Weights of a small mixture-of-experts language model, trained from scratch on English Wikipedia: 16 experts in each of 9 layers, 160 clamped SwiGLU neurons an expert.
Below are experts of layer 4 (counted from 0) of a mixture-of-experts language model. Rows are named down (a neuron's output weights, with its number) and show model dimensions 0-127. Each number is 128 + 24 x the weight over its row's rms, rounded and kept within 0 to 255. Numbers have three digits each.
Before each expert's rows: "comes before" lists some tokens at least twice as common just after its tokens as in all text. This comes from a sample of Wikipedia text that the model never trained on. Tokens count by the router's weight.

# expert 3
comes before: "1", "2", "3", "4", "6", "5"
down0:111135134150160138126120160121174159159166113101146149117140104150114128132108156170145091094137113130095155109094079126150091112143160113158123191144109134148144114060114129125158112115091126130143125128113126123166193142118108121129159107172152130108134132114074145160128142112099121135133142187133141143111115150131114106127122122148080146099148122124148141129134161105108155086135

# expert 13
comes before: " |", "0", ".", "5", "4", "–"
down0:097130123141154144130137188116110093081145154105137151097092120106117103128145104135137109062139141159116094140095138145128165139124128141105142161162067127144169108156130096175108142140112151131119093152114134129133148074130160165120160142115116104153123147134126136143131138129136111107096108110123132083175165164177148142108132091123116163115101134136132139114118131145088113116165

# expert 12
comes before: "0", "9", "8", "7", "2", "6"
down0:113119116127116127101151130076139143113090145079125120145081162131180110121161133145149118165127127152145131126139145099143133145090186164140116139142101153162177104125120142146146150101100119122110112177132148131167158154117151113129117139170110137121168160099175130147143057136138112140157094151111117146158149151092157114150147129112104108157122131122139129110140155117112165127161

# expert 14
comes before: "-", "\n", "==", ":", "The", "==="
down0:132117078105156095133138166134106086124168149129151146116124111142110142106113114133130119154120120102149133120155142138109100095141160120115143113150122126084148118124181146134107125130130115105089124161163124137123050135129127164118142106122121128183109097141130118156170154152105125089099147139094156170092117138187108122140141095169141131101130119170134163158117090145143120162153

# expert 10
comes before: " the", " a", " his", " an", " its", " their"
down0:143111147131138108127165125162141114154103122124156105183138143141108111084131126132130145132164135161156138109105115122154162162110085123092081102101128205103138142135140130149092121150165116158154118129145190131113132134105136139134113137133147131154081121106110125135171176165136127112107127145152123118106106143128151129096152081120129179114111131117125123167119140111154079090096

# expert 1
comes before: " ", "0", "2", "3", "5", "4"
down0:060134134101127159087072152157129098141118090106134181140121163115135149146163122148128126107168175079119089132126136114140152104101126116146126152133121108136188120131100081143116139147096148140143157165114133118140122077109159171094127098159114123169131133135129122099116121113138146093110088130120126081113124144146152141131132113144093151156151112142121140122108167148126108130149

# expert 9
comes before: " to", ",", ".", " in", " of", " and"
down0:164114129132147119139093097113175145113161118140144121142132165103134096107137110093123140140093125103114114196179156089153144111101123102121118149120068140126118112112073133142166130095095156144114103133154115162127108107121181120162106109168113136126167158134115161129107111102170139128160129158173121131135129132137101146088143120148147097147094098122094137118139134091129131140142

# expert 8
comes before: "\n", "|", "-", " The", " (", " He"
down0:146080089150119110117142126076141113089103145110139136128141141160148187134139121165193072147164098169157124099085147157115139127117096119134137128153126119089130110104147118155094138140150187116127179118133105121136107145107161169131102120103127149112130141135117139162157131101138138126110137135155125119140107144120131081116144114157094127106111116098157162110097139119119167123159